From a checkpoint of a small mixture-of-experts model trained on Wikipedia: width 256, vocabulary 32768.
Below are experts of layer 8 (counted from 0) of a mixture-of-experts language model. Rows are named gate (a neuron's input weights, with its number), up (a neuron's input weights, with its number) and show model dimensions 0-127. Each number is 128 + 32 x the weight over its row's rms, rounded and kept within 0 to 255. Numbers have three digits each.
Before each expert's rows: a language model's description of what the expert responds to. This comes from a sample of Wikipedia text that the model never trained on.

# expert 47
It responds to: Mid-word pieces, US places. Middle pieces of longer words and foreign names (In-vent-or, bioeng-ine-ers), plus place names after New, Los, in, like York, Angeles, Chicago.
gate1:147160098214159091159128113126152133119167120105144117134069136055144111149112116155120096162158127106167187150090133167191135161169146137141179108104143157110101116115141147144120097149104113121124072127167156139117141099055135132145138123142130111103143150145178145130159067120151144124158121153132092113138129080157093068112142152098160183195072103097136119128079153089198080118156
up1:124180133102111096151154132078153185169110179103074079182078115117147114132105153178105111142090111153128145156164159156067194150126120120083157152132148155097125100135069180079089117108128122130134061162179116073125158190170079140110099155134091114150154121124122177137109151141139108125141174113174156114079103115152105200163105136085171108182137126113124086110094096157149165122122
gate2:137139166135138129147107105143094091089192115137124079085110106043159165107120127147222156160217168120111183162161149091100071103118124157125169132151116095110116153150080133123042134141128121122164135192080121135142126130137155104109162117065077117134123088117054147138037132138118142137169121222129143110106138027075090140082144101136136156094130163080189143123088115140197183125128
up2:118122165146151154137153163143116202191167151111106183135161149116142161136093139095164094094129153140111111159115136131116161097160086124119120149133093124147115139158117078098111144125132102122148125163116127130116113128132101138132219113150148136145128059092080098184162126156067186152154128170142123190122114150186107121187128090055119110135204120114184152168088074164095068154181
gate3:106154161123204171134118164119125163167120154104186109165144127101149115109105155061091164148128118104100112130105173139145107141116106072168118131141176153137140165144105096130223149092094126208094086165165057156117113084091113174122152101118166170121141130165139099176212066104107084126125121101187153086147119113128133109105099182141111187105082127138133129120118207118169052058112
up3:100135160148154111156153141107171163149120070080061121137104107161133094102169138103147104165179074170192144128106120118137143131167077201110138171142158097118167092118152142107137105075145088127166130171107100073151156173150148144117110119091136161141104149051145149155114176129137193085207102060118104127095092110145175144126102080162206185095089114098108171137177139112194147172110
gate4:165187076153093126178125213129072125127121133160113134184091140143159165090177229134194117137154092141120125155176166202091148096174108145153094121106104109117179120147080141088127127149103136093118135082115186137098056134091150135160166047147148098132153132137146118201115127165157144099146178104160138137130153095157138111145162105105132129151084091123150154204123121123078124077170
up4:197126105115125061114123124054145074149129089105105136193127171137089085160135124156142146125164125121134095183080120142152143105094080135132142104105167134117123110135147124181126124120172163172120160171163070092048189108152110146087152125167133121159091123118183120142149148162155086123053125138199117114147081076123095091152111094052180115172133174126112103200196106132140142117159
gate5:167144148134105135124134149125095117073164100107161158129112100047080077153104077123149140113148180102085206114091149083154116032173124140092146139127113105186130163085092128091145147139144130132165109156133123152110081129135083066026136044103099157098133115151074075126141144136159153040106125106147111089179094155116139111173119147051165181186135123169133065081153165128105141196169
up5:152148123175112136182088129100118146114113132118118153176161110115180108109102136146109167094119107187145147098084090065116099169096123095095127103121121093150177114122116164160171133124116193175119127128151122110089126131058104176134114083197136119096118154157126058188094152119141150142146141143148138082119223111063116113098120096188085099114086128148133120130092138113117103086174
gate6:143177105139126114114074133084149102098128134122129079098078170112114157116097126098097097159156132065138150159121205132093157210122129137137132157137114059099119095126120087104157108203139122158159077145155118180151097125106146134115152092165116081183133128167167148137113143101086081111145099179140138174085138069155132084081147169119114117121050194193157148070113099125147154168168
up6:178117089101155135180137168073158110059132169152125101099136126142110090122105058160096109144076146129088150166149084128127163154116167161158111154102154184145087082088135124125124099088165075142164108076134164135127117133100179106142118150126095085112105185071121158114144123129153137149163157098119057122166103131130136122110195178106072123169086110133134172067125179153154138176156
gate7:109050139145074118143083042157124184142107125150068146145086181110140156135104191118185082161178140173115112122124061095075133177064127057127151083110055153107106084147139149079169152116111123097146132107158113130137117129063181151126111091124098134188138146140161124163128141092154136173129134144088060139073131114127106097120150151117101122114098154106138100094100109173154085091134
up7:133098121100096149086183098161142142088085136127152157081063152144109076117117090137076172185175115168114130119130150153153150108178140135146149130139158117118148149153157119113091120150155127144126074173134165173084123051123136142128096113056124122102122074080116144110111143110116090111137098140160079135130110167156084085151121133177150101061202118117120137063096149127177128152138
gate8:178112128077148121139084101127120129124115112115130170170169145126110097131141137182127106140233143128131095106128167159102066077151118154120106099167169166097092128155160047143105081132097153080198152162172082144121061129147154142095154146138119105118128150131114150140128122206149164109092184160153124118155182127099120155128163151080145082166167120076170114170083115118089160133150
up8:145129109105147151168181156131170164080113207104108164160113114152147091155144166145146116162107159111129173107162120114161089166062089117118096075137155074073163194115113154104113132124104123136138135172159047198085168154093100098091133122157092088140137134095139114126125104147079069116116114178167101088051124145114141162074123096140174051091048107141116130156129144137136116115202

# expert 61
It responds to: Prepositions and openers. Prepositions of, from, in, by, and sentence openers In, From, Since, After, including From columns in football transfer tables.
gate1:156161181144163157123183167170109136109136138198087164122128107148163061161136160173067063080135122183161094081119140135129091158142124131120151147114140049087114169146153081120149136109099167137147118067151121051129160125128131148181114112091126101197122187110175141195160145125147152142088084106202125100095153064110092108092121139102155162124141134113107088163127121102128104143200
up1:176175121120150151099102160115185120097134131113111168104156121092084137054192190128159066117100135133114105115107098088118105122147110101113171137200106140099130130161131123152117127110120116139124085163180182111110151061155151142135052078137133135091126142132145108158184123092075146116080125081099157158094147130063146115068137113106132122139077120178128094111159129142112137180133
gate2:160105183133148109120119147176147096122176138156093068147115113098146115153143084132224132155136101104127169094043124119133112100173048133101041127075142140161062134168160115153130159158132187130106140114118110177156120139119145134169185107170151167153134059184152106181138157128152146117141096126089176165092117134115073142091101150136183113169138126160165115101142160125143162166159
up2:133094174098100157080107087115088100135101079080170131140157132089116105109157154182102099111111130151125147147139182156085111075163157189158163141084102098154061161117103188176158166148092076117169090136127133087173104202113179090143139173115105164106098084104098136128126141148118136099203153149169101110107087158173151133097135153132143147156100129120148097141092168141061084111092
gate3:073114096149113173145103096185117165120118121105075109110118138139127077122134144111129147125102142092150059134087104104176153132100204157229075139127113109096195185120151144112068184138121085168141142134086121097080109086153156160116141127127169069133100153124109177166170115175159198112165097122190115124170125136151129127162161061118123171081085141166085111089146118189082179115063
up3:079127168193129152068153151118124160078163105118106115153165171111173134149102103109077098056181115151058134141163146117120109147128151149108147127169133140119193113157148115104136168082112115125173153139133125178143172123187132124094069142163109162135096194215072212090177138120134102093167129133144120146154155072126136111122132137184127170124123077141123116119096146105146155137140
gate4:082077121136173100123127106120088100069125159146120144112157070151130147127117156131184102082125073134157128161052099127146082147120084077146111144164142113113119129061112133119134113118120112172133134062159102136187087136126170139098139075157176143158104120129124100136180153178062137120148079109124132096140122096164127140176163164132124123142058123154092150093140116161121170119101
up4:148133136112120122133095059071094107151157101149111168146078132113128135160138103163150135100083135161097108118114163157100133047123159216110134094119173132190160135168137185107132141176131198197116111069124099126102195127059139051143116182172099153129131132126067122149164100121118141079080136117098101104146135160133109075151104100112081076103131103044123140107156130108103119092116
gate5:104105165143152130166054054068136092176140136153155092096175087120114160102119110094164094149173128162102073069150147097111156137137149140111199151194117120091156124143092082138145156114131118120158107172098162145110138074076123126121100130105136155148133092122125119141140126124151099169080105100128129155092117124134124108125138168121089188082134143139117141103113149093184126127090
up5:168131137089078107135107110086110131103135131173151144119021140163090090161127095088175158090139130099126087128172113143126045135135131139082157213144151164170120062082056118143105105159080145135163148139158187195081055151107151214142142133116098130091149123130083116119132154120085119116083096142141144131131127160115128150101069099086148124145093120143135090179132166146128157090123
gate6:127162169158130146103130105116160148125103152147092116132165118088106127099138157158137086099159163158107091155117103127119104109117163089089143110116065124141084146109139142133103154095081159130138151088133086177152148086171174141078128162122088079090117175143117097084143114203106127064118114165169145080085083141079111100121146138118161103118077137191096072159090151226180132128171
up6:129119187168165140125132112135057107157117119151168143145084106197161170134167107153127164061125170128139120179149117075088165153193144093131127208164137098170140181111140189162153176176083147145159183078158140148085108131148193140170133117086112137135096088152070133146132109099105171171128134116137144128118116093113135176099136149154112113114141154113138170080173125053129157152114
gate7:160126154156150095087107181056146127137094130155161148110133127150181158037159093107105144132099104170153114099101134086119129086114141148143073189153146185104184110128134114077169112137151071176142154125127133114101128152112133110110077108198161124161128049160127095188132162089139153084100061131135135128188209113095059153156143109094079162105133136113116144189179156187175123129160
up7:061112148126100092166145135147124104154080144131212141134131146115080094133110140195080157076170166120124118178089093117180168154113087101099119123096070110142104146167118173140103131104118108092137161046169116166140150145140199097138154114108123157161123212106131138170086043110062112110111082061144147107097137123150119157124174144173126098143118113135130140120161118074098184099142
gate8:126161137084136150160132139122155152128127156145101102116090073155157150088100077138109157136144132083068182113168150133119068133135124126136180092106069134136116094102129082191130168109143149133148130153082180140174160090159192113108112105120195127111132164118168071148143097132127108092156147168120092080132068110161173173144159059132102189074142136173138127162122146132171132174128
up8:154151134129119122114181143098075108142186122083079083172176162170106192122140058074129149089144078121123109153100167169118181133115122124121150174128126192139159128119129093090107073156103150179152107160160126098105094154132113134118086118149149156139161155197097165132115153106143065131093132119097057147154111133157095124100175137065094150071099157053155148182093156158141221153099

# expert 30
It responds to: Institution name heads. Head nouns closing names of leagues, awards, museums and associations, such as Football League, Film Award, Summer Olympics.
gate0:121069122155096110147169154100113091166096124154168139113097101149087143076070168053158112107102097101141119072125132129116139097173129135104073121089203131066097162107090136093145176140178192169097109054097145105077142131165129088117137103136122185066153145144174151134158104133087188079144145166144173154157123123151111140141119138121143154139105122115109144091155136111130173086101
up0:170116193176094166124162122117067143133153140127111084131137067059108133121084140107099136153106129114171191142109085163151117176139116114189114123142077120134111146084150148103094154113166102115102101126168115118171096155150129104127117106160168050103068064098106163140110122127076097095136089116180120094157106169123145177145099104134122138100170070158110042209136159085131118164080
gate1:166100118173122109113172187118169176122141135069115125197150125142157097190165170137085172125088091166095115129142110159084196163132073144138123129150146130116094151120156082131154166106118205175136151121147115130114130109100090150078106105100170119094162169146109102166167092156158082108178132101110098110176124135166201109116122136159168103104097094120143144178099106151141147121133
up1:101175079092110109120056168122137106117114105123180101158115150136140147120165115125152172168106135129132194177077136107110127133137106138127105177103108098122103168063076111177148112118088099094147129042070139146151111114186157102138104086184106152068141132141146127091137136155161147160183140106125128128173103156099099158164143176148198191159129104098096067098108148121131119135164
gate2:079120144104166083111111145137131143109132117122164097090102127141083155101151167190139076133157080139097107119111156104129174108139109173139114119168109148136137091144127090163089132075134182132122081081131057167113098181119117137108098112155096120146169076113121074125143139079132180086125104127116159154147108070083157121089089177113176133123093085119198137172107078077173087094093
up2:096131102092155080110116149082142118146085081142104100104101111102084149080178158082126157107152140092098071193133169126068082130112043157111156159111026124110158155141149121150120175112161135066161134116120156181099099156120133106157125121116137136155128135104132069157133124168151153104134103126145130146205139193170141166164122196109130092119121140167101164143152136082119130199143
gate3:120129128102169165116143156123103092093146134115101129118140134094092159134133170174134117108170128145089093106153093115071155108106165185133099053110135124120120191105114124158105187139071128110078099158145174142153153133145138042100100148109119194165181104124136098155089138086172131139172156115106106147134155101055139152120170132066174114107203070161168132092095142147061168131160
up3:185045138068124110140095063153093178127153117150125132102161122083125139150138065120142125177148132127099136144161158171171077145164141177079133147131115151158128056124109108074136133129112140140126149167073191095118152164123130097131102162119137102109125217133139117110202150083090137098058083142081079071075176117129149138140160143128154115132139188119146090131112123127084178137130
gate4:115203092086196187144159093159090159084151105132120158133154088115132069135138152161107111154095178092094191186146146189124118173065106193116127172123140104092116134143148100100118123187100126074157161161162086148087157104143154109108120131131127144089119139056128144133177163125090120112062137082133103153094100126124168121123155126138143135061105152168177116119100151152112047126186
up4:096108148150082130107112092094115139130186103135115060090079097097152123111107106095198065155092142133136119173060110098108090129097123048159148141094107098141105067118117165184143104082135099151169123062140131187150112101122160131109141142129153167163160157143147108149152202187153095113103060120148149133192136055087120178064144141084086150164125122085176082133123128117101130125095
gate5:136130117152086116169123142131144140164079168101199136133196155103103082235125093104071075097093069113159158087175130141117187118088142133102106136113122161181110116135116070141114101122110131152130129136094155112051145086140164078041145155156087152145143093071139140154086140143083171178135141098124153141116108140145041082098154162121151124125163165184132112157136124045156107170164
up5:121120135134122140173118088111085090107222165173114134147164118114137087149143066127108060073077079080095135086120122162078113099103148119107097146141175130175101176115086132132116099094187170160153084112103129115135138132122117117051186123152164201089152105127206117078153140098121080132188100136115097151098162097136084154115104126136172094159157133097077095102151143142108107139193
gate6:134131143171159162146117111138088115163170150173125148188148159126145113149125130088127147135084185187105109106183091153123105166137175136077017094134145102085144175130172127136190085084077135042064101185093148128119176173130105151116089123080137090147101134137187166159189146132128143142165146084096138125135133067011123143123112102127147053122123134125121102149085137130165100161107
up6:112098128094115170176091149112068061140156167137105159149106179098105151183149113127178111160187129109120166154162137139101122120077093154087172135094149084092095126118122114134084158130138136188087134151120124131140108160170183132123093154091041136098077156176147179131134120154150116110133151120138090080131162118124126108046123111196168134061128096095115121087131144106122138092096
gate7:187112147137115134109178152089155161136124087187114137153089157173145146151126105157152123138206124108113132153102161103156170151106183089129153102112132148114093121098122121147164146133164099102106144051087119065103095218100110102129066124094166109089141175137129050175143122159093152114052160096115131115146126091104141157124148171092103065129091119070068087154141193149185141116129
up7:130150143148142090089146064085184154221148160164119121166107177160114096150137136151096142145103100108135114159089138185187137140112157143105089088141135114142113113091163151101084097189127130048130137173147178146148124192069100108112139160162122085140089119148099066159180119189095189094117137121151120111133136155130156113080131140139130111107090148111057112152154125141181103169132